Weights of a small mixture-of-experts language model, trained from scratch on English Wikipedia.
Experts: 256 experts in each of 4 layers, a shared expert of 64 neurons.
Training: a variant of Adam for the experts, 932M tokens, 7107 steps.
Below are experts of layer 5 (counted from 0) of a mixture-of-experts language model. Rows are named router (the router's row for the expert), gate (a neuron's input weights, with its number), up (a neuron's input weights, with its number) and show model dimensions 336-383. Each number is 50 + 15 x the weight over its row's rms, rounded and kept within 0 to 99.
Before each expert's rows: "mostly gets" lists some tokens that are sent to it at least half of the time. This comes from a sample of Wikipedia text that the model never trained on.

# expert 244
mostly gets: " GER", "AZE", " ENG", " ESP", " CZE", " JPN"
router:72 28 28 53 38 38 35 42 36 22 83 83 33 40 65 52 59 51 61 54 42 52 56 57 54 57 52 56 60 71 54 43 50 30 60 41 73 62 32 54 70 27 67 44 44 65 81 30
gate0:64 47 43 44 36 54 38 74 37 30 53 50 27 52 49 36 84 33 58 52 44 51 33 75 30 60 44 91 49 66 38 38 45 66 51 55 25 19 49 64 38 45 70 41 50 36 51 71
up0:73 64 83 51 65 77 31 58 44 41 43 44 54 54 25 21 72 54 74 55 43 76 30 69 57 54 63 63 33 55 57 55 41 51 41 55 17 46 67 57 37 66 68 42 65 65 49 74

# expert 145
mostly gets: " FC", " SC", "SC", "AR", "MA", "ML"
router:67 25 22 57 30 67 40 29 44 46 50 97 32 46 56 45 43 35 66 72 48 38 44 50 64 58 64 56 70 60 45 52 74 30 67 38 70 45 36 68 55 43 74 46 22 75 63 38
gate0:18 30 66 57 60 36 02 28 56 44 16 73 95 86 62 20 41 34 38 60 75 43 47 62 62 66 59 51 59 43 48 38 47 27 68 54 46 67 52 49 51 38 49 45 38 25 41 65
up0:24 40 50 71 35 54 18 48 45 51 56 57 47 65 53 32 21 46 53 48 56 47 62 52 60 79 33 35 31 39 61 33 51 43 42 35 29 48 46 55 35 63 48 47 39 64 17 39

# expert 219
mostly gets: "ić", "yev", "ović", "sson", "ković", "mann"
router:68 44 50 63 33 49 36 23 31 59 62 79 39 43 54 37 41 58 61 53 80 50 59 50 80 53 55 46 63 62 26 38 84 42 53 43 69 63 45 70 60 57 78 45 38 55 67 61
gate0:65 57 51 81 36 68 50 46 33 58 55 61 28 49 70 48 37 52 45 16 44 50 48 54 44 34 66 65 86 24 42 78 65 32 40 41 42 67 50 39 73 50 46 61 04 30 51 45
up0:46 44 38 09 63 21 55 59 52 57 65 76 63 11 23 58 57 41 65 60 41 50 40 72 57 46 28 52 39 57 77 44 47 64 36 61 36 49 37 62 51 29 71 24 65 77 49 57

# expert 94
mostly gets: " latter", " way", " battle", " case", " coast", " quarter"
router:58 28 39 57 27 48 62 34 46 34 53 83 52 58 50 56 50 44 62 71 69 47 24 72 60 52 53 51 62 66 38 37 64 40 59 35 76 42 23 73 79 30 70 43 50 58 77 41
gate0:44 60 44 55 47 26 56 65 66 60 58 65 38 44 48 73 26 27 36 48 64 50 30 08 70 52 20 46 34 60 51 60 39 37 17 39 72 60 81 45 35 53 35 45 38 36 46 40
up0:61 37 52 64 27 69 32 44 55 43 42 53 60 30 64 53 70 40 49 46 40 26 78 52 37 15 67 31 57 41 44 48 64 72 83 31 51 67 30 49 64 60 61 60 31 79 76 74

# expert 90
mostly gets: "incumbent", "Linnaeus", " NSW", " Later", " Houston", "English"
router:49 38 43 45 30 43 48 32 43 37 72 65 38 40 72 55 62 29 58 34 45 36 39 65 69 58 40 75 62 78 32 33 54 36 53 32 69 55 24 73 71 57 66 56 50 53 59 35
gate0:50 43 68 72 48 45 16 57 44 42 63 52 73 51 52 34 51 70 26 71 52 24 28 58 67 66 71 68 35 52 54 63 52 28 65 45 51 45 58 55 43 55 50 34 51 80 59 49
up0:74 36 75 42 44 81 72 43 53 58 55 58 40 46 49 42 59 41 47 49 56 41 49 26 22 52 79 47 53 47 75 65 61 53 69 40 41 62 39 52 33 54 35 56 36 57 45 30

# expert 190
mostly gets: " his", " her", " their", " its", " His", " Their"
router:58 42 46 56 31 48 49 49 30 45 70 64 35 61 72 58 48 53 68 49 51 41 34 53 63 54 46 69 58 83 31 41 82 33 42 39 55 45 44 71 71 52 71 28 37 65 71 31
gate0:31 44 53 51 65 58 48 58 41 13 75 53 52 48 34 64 58 55 63 56 32 47 63 15 51 54 78 42 38 63 48 54 23 28 51 62 48 42 60 56 57 71 36 28 66 65 59 61
up0:61 38 36 36 71 43 47 37 52 63 66 52 59 35 51 59 44 66 35 49 34 36 54 48 55 38 38 49 57 21 77 39 48 68 35 31 66 69 30 51 63 53 73 34 29 75 59 51

# expert 228
mostly gets: " their", " own", " new", " your", " its", " his"
router:59 35 30 55 47 54 55 40 28 28 64 61 50 48 69 50 42 57 56 54 38 47 35 49 86 57 47 69 59 76 31 44 65 33 55 52 65 60 36 75 71 52 72 25 47 50 69 35
gate0:23 57 67 58 32 46 55 70 48 35 61 54 52 47 52 38 50 52 46 87 65 53 52 66 58 68 48 46 42 69 33 36 32 39 46 53 72 60 35 52 63 60 09 21 53 23 50 82
up0:28 49 62 52 35 58 61 33 36 62 54 50 64 48 40 59 73 49 42 62 36 49 42 58 67 68 13 61 69 39 79 36 52 38 44 53 58 40 33 57 52 77 29 53 44 47 55 83

# expert 154
mostly gets: "ire", "án", "adi", "olo", "bur", "istan"
router:66 25 32 68 31 19 53 28 38 46 90 77 45 40 68 49 35 56 47 36 66 54 45 36 69 72 30 58 57 71 26 42 77 19 64 15 64 71 46 64 74 45 72 64 38 66 68 55
gate0:28 60 49 35 54 42 57 62 26 75 22 33 39 38 49 65 20 73 19 41 31 54 61 42 41 60 52 28 62 29 60 33 54 53 43 56 39 30 61 46 45 36 57 42 34 37 44 52
up0:70 42 46 58 23 54 31 26 48 42 47 63 76 45 55 47 61 34 71 54 59 46 53 65 69 64 51 40 39 44 51 43 66 21 57 52 40 67 38 86 45 56 58 58 64 57 55 31

# expert 14
mostly gets: "ve", " UTC", " (", " (18", " Ve", " (19"
router:64 34 41 69 28 49 30 29 33 30 51 72 33 49 54 49 43 43 62 51 46 43 48 54 79 47 40 70 73 38 29 33 57 42 59 57 77 56 37 73 71 54 65 24 51 52 52 39
gate0:39 63 64 53 41 43 60 82 40 66 46 49 65 64 44 37 65 44 42 37 72 91 51 45 69 77 53 42 54 73 52 31 43 59 58 51 58 51 44 46 71 59 51 52 46 38 42 37
up0:64 73 51 76 30 58 66 67 36 45 41 57 47 56 70 65 80 29 45 56 43 67 50 64 73 63 67 42 47 76 60 28 92 49 40 41 63 69 22 34 80 47 71 46 44 27 55 44

# expert 226
mostly gets: "----", " 2-1", " 1-1", " RUS", " 7:30", " 5:00"
router:51 41 13 56 32 36 38 46 50 54 75 71 46 49 71 56 33 54 54 52 40 43 43 50 71 51 57 66 80 60 27 39 64 28 71 54 75 59 33 67 53 28 71 41 47 67 79 39
gate0:99 39 46 39 33 30 29 49 61 40 46 74 37 40 55 16 53 86 68 46 28 46 31 60 52 31 55 65 57 69 53 45 38 42 48 60 27 41 22 31 36 63 69 53 64 55 24 56
up0:00 74 88 56 41 48 53 47 44 40 47 58 35 37 51 53 50 29 49 49 69 53 45 52 73 46 45 58 44 49 46 38 43 58 44 39 63 45 67 75 64 27 32 39 30 43 61 47

# expert 144
mostly gets: "/", " Synonyms", " Born", " Species", " †", "Note"
router:48 45 47 50 28 48 53 35 40 21 51 67 30 56 62 45 35 69 72 44 36 34 35 61 65 71 37 50 49 57 30 37 48 37 42 32 76 57 40 59 71 29 76 44 33 68 68 42
gate0:61 57 32 54 29 62 60 55 49 50 34 61 73 93 44 58 32 45 51 68 39 51 63 18 59 42 47 31 66 47 39 66 75 77 60 52 37 61 19 57 51 48 57 44 62 72 62 53
up0:37 30 73 32 79 63 52 41 62 67 52 23 63 64 69 67 56 30 51 28 48 20 44 61 47 54 33 51 58 14 47 55 34 66 50 49 48 72 64 44 60 48 63 56 32 52 56 60

# expert 247
mostly gets: " album", " song", " club", " company", " version", " program"
router:56 32 44 51 18 57 45 37 54 50 66 80 58 62 73 35 37 42 65 73 61 50 47 51 52 68 44 53 69 74 33 42 62 31 64 39 65 65 22 77 67 41 74 25 48 71 60 33
gate0:47 34 49 44 44 63 46 76 52 52 23 62 49 24 68 41 45 54 26 78 55 44 48 64 50 51 45 63 71 82 32 93 40 45 39 56 51 45 40 78 71 73 44 56 43 47 60 59
up0:78 84 28 58 47 49 52 40 40 41 54 41 36 50 62 44 55 63 48 25 51 67 58 12 52 45 49 57 37 44 32 34 46 57 60 36 71 54 49 29 69 59 65 32 29 78 49 73

# expert 49
mostly gets: " Top", " Turnout", " aged"
router:65 37 33 42 26 36 41 43 37 37 51 76 32 45 56 44 59 42 55 40 41 53 31 63 88 44 55 59 68 59 32 29 66 46 48 39 84 47 37 71 72 47 67 31 28 68 60 59
gate0:56 26 40 45 32 59 35 32 46 61 46 70 34 59 51 58 61 42 37 86 46 56 49 45 70 44 51 36 30 30 43 51 24 55 68 36 70 42 73 63 65 50 53 61 50 53 52 07
up0:95 35 37 45 45 57 51 53 57 78 62 57 34 64 37 56 42 43 32 55 46 45 45 45 49 30 71 31 41 60 64 56 32 51 79 33 76 32 65 61 57 54 54 46 33 40 75 00

# expert 134
mostly gets: " NA", " SA", "PP", "UP", "IP", "IR"
router:72 32 29 50 25 64 43 35 60 24 67 88 33 54 56 58 40 30 66 61 50 48 43 46 59 53 41 72 69 51 44 55 72 34 54 26 78 48 40 54 66 49 72 38 50 72 63 41
gate0:70 65 52 45 55 54 80 66 52 48 46 46 62 84 65 58 43 51 15 56 49 38 55 41 33 66 54 53 45 41 58 44 42 51 36 31 47 79 51 49 38 69 67 73 35 44 51 57
up0:39 58 42 38 35 62 77 60 74 41 43 45 50 46 52 38 21 58 52 62 57 32 51 38 57 71 46 53 54 55 30 75 49 78 68 57 44 60 52 64 28 64 74 60 44 50 52 52

# expert 69
mostly gets: "ibn", " del", " von", " des", " de", " Dis"
router:57 33 41 64 29 48 54 35 30 21 53 71 27 36 69 35 48 68 60 53 57 62 41 52 76 64 59 52 66 57 34 54 71 49 51 34 64 46 40 73 58 56 69 22 31 70 69 56
gate0:64 51 31 55 69 32 64 22 28 60 45 40 57 73 28 42 57 39 40 51 69 39 56 56 44 39 31 30 32 58 35 27 80 43 39 27 45 29 64 71 17 37 39 37 30 34 45 44
up0:71 36 66 47 85 28 52 71 50 37 39 47 77 83 60 48 43 45 36 61 40 67 48 37 50 48 33 51 62 57 99 36 73 42 48 27 58 48 49 49 41 32 45 47 67 66 28 43

# expert 178
mostly gets: " touchdown", " agent", " match", " alliance", " copies", " interview"
router:53 24 30 50 37 43 46 39 58 50 58 75 49 62 69 45 53 35 70 78 59 46 31 64 59 53 27 57 64 72 26 41 64 34 55 40 81 51 27 71 81 28 79 42 58 70 55 34
gate0:56 44 53 76 49 42 87 48 53 56 50 31 46 60 37 23 35 55 33 68 32 52 59 60 47 52 49 34 52 42 44 84 41 60 80 47 50 61 91 45 39 42 46 53 53 49 62 30
up0:45 46 59 44 47 23 70 60 60 46 45 35 46 59 52 28 44 64 51 40 29 38 77 23 66 55 47 62 52 44 33 80 49 76 65 52 37 90 72 33 29 63 23 68 61 47 52 40

# expert 24
mostly gets: " our", " any", " their", " what", " actual", " its"
router:59 48 48 57 38 36 54 33 37 35 75 61 50 51 67 53 40 58 65 47 53 60 42 62 83 68 28 73 54 57 36 36 62 42 43 35 64 47 36 58 75 38 79 19 38 69 65 41
gate0:77 46 59 46 42 65 51 64 44 52 30 46 55 61 41 46 63 67 51 53 52 46 47 47 27 45 40 54 29 47 60 32 67 32 53 50 38 45 47 49 43 43 49 50 74 49 37 52
up0:73 57 53 43 56 55 40 45 47 76 59 62 43 51 55 07 80 68 35 20 49 50 26 70 53 46 36 92 54 47 43 24 46 37 74 58 61 48 25 45 47 83 53 78 43 35 32 43

# expert 31
mostly gets: " Title", " Episode", "Note", " Grade", " video", " graphic"
router:49 38 48 51 33 34 47 37 60 48 68 84 43 52 78 50 37 46 68 55 38 34 30 67 57 62 36 60 81 61 31 44 55 38 57 22 68 61 21 73 69 44 64 32 44 49 55 55
gate0:11 56 35 47 53 39 22 66 41 33 43 64 51 37 48 54 57 49 48 49 58 46 65 50 39 68 52 42 38 52 07 17 73 64 68 29 64 42 85 35 48 66 56 04 65 35 38 56
up0:61 59 51 48 53 49 36 62 77 52 71 61 45 55 66 61 75 56 55 77 40 56 09 37 66 20 64 59 55 47 62 33 16 33 81 50 37 59 35 38 65 24 51 56 64 50 61 67

# expert 121
mostly gets: " fellow", " chairman", " Deputy", " deputy", " Lieutenant", " Vice"
router:64 31 39 53 42 48 34 37 30 30 49 65 33 52 64 63 40 50 76 45 53 52 27 52 71 61 65 75 60 59 36 35 75 49 60 37 48 44 43 62 81 44 60 47 34 59 70 42
gate0:57 64 11 59 28 41 32 49 74 32 60 39 40 41 72 38 83 26 47 24 57 70 38 53 44 66 58 61 39 21 28 56 21 54 40 40 53 65 60 80 81 56 78 17 58 57 52 72
up0:62 82 14 44 51 46 36 50 58 45 42 62 41 44 74 36 76 22 46 24 33 40 37 48 71 60 57 47 42 24 48 39 35 47 49 58 54 43 59 48 55 54 54 31 64 36 54 64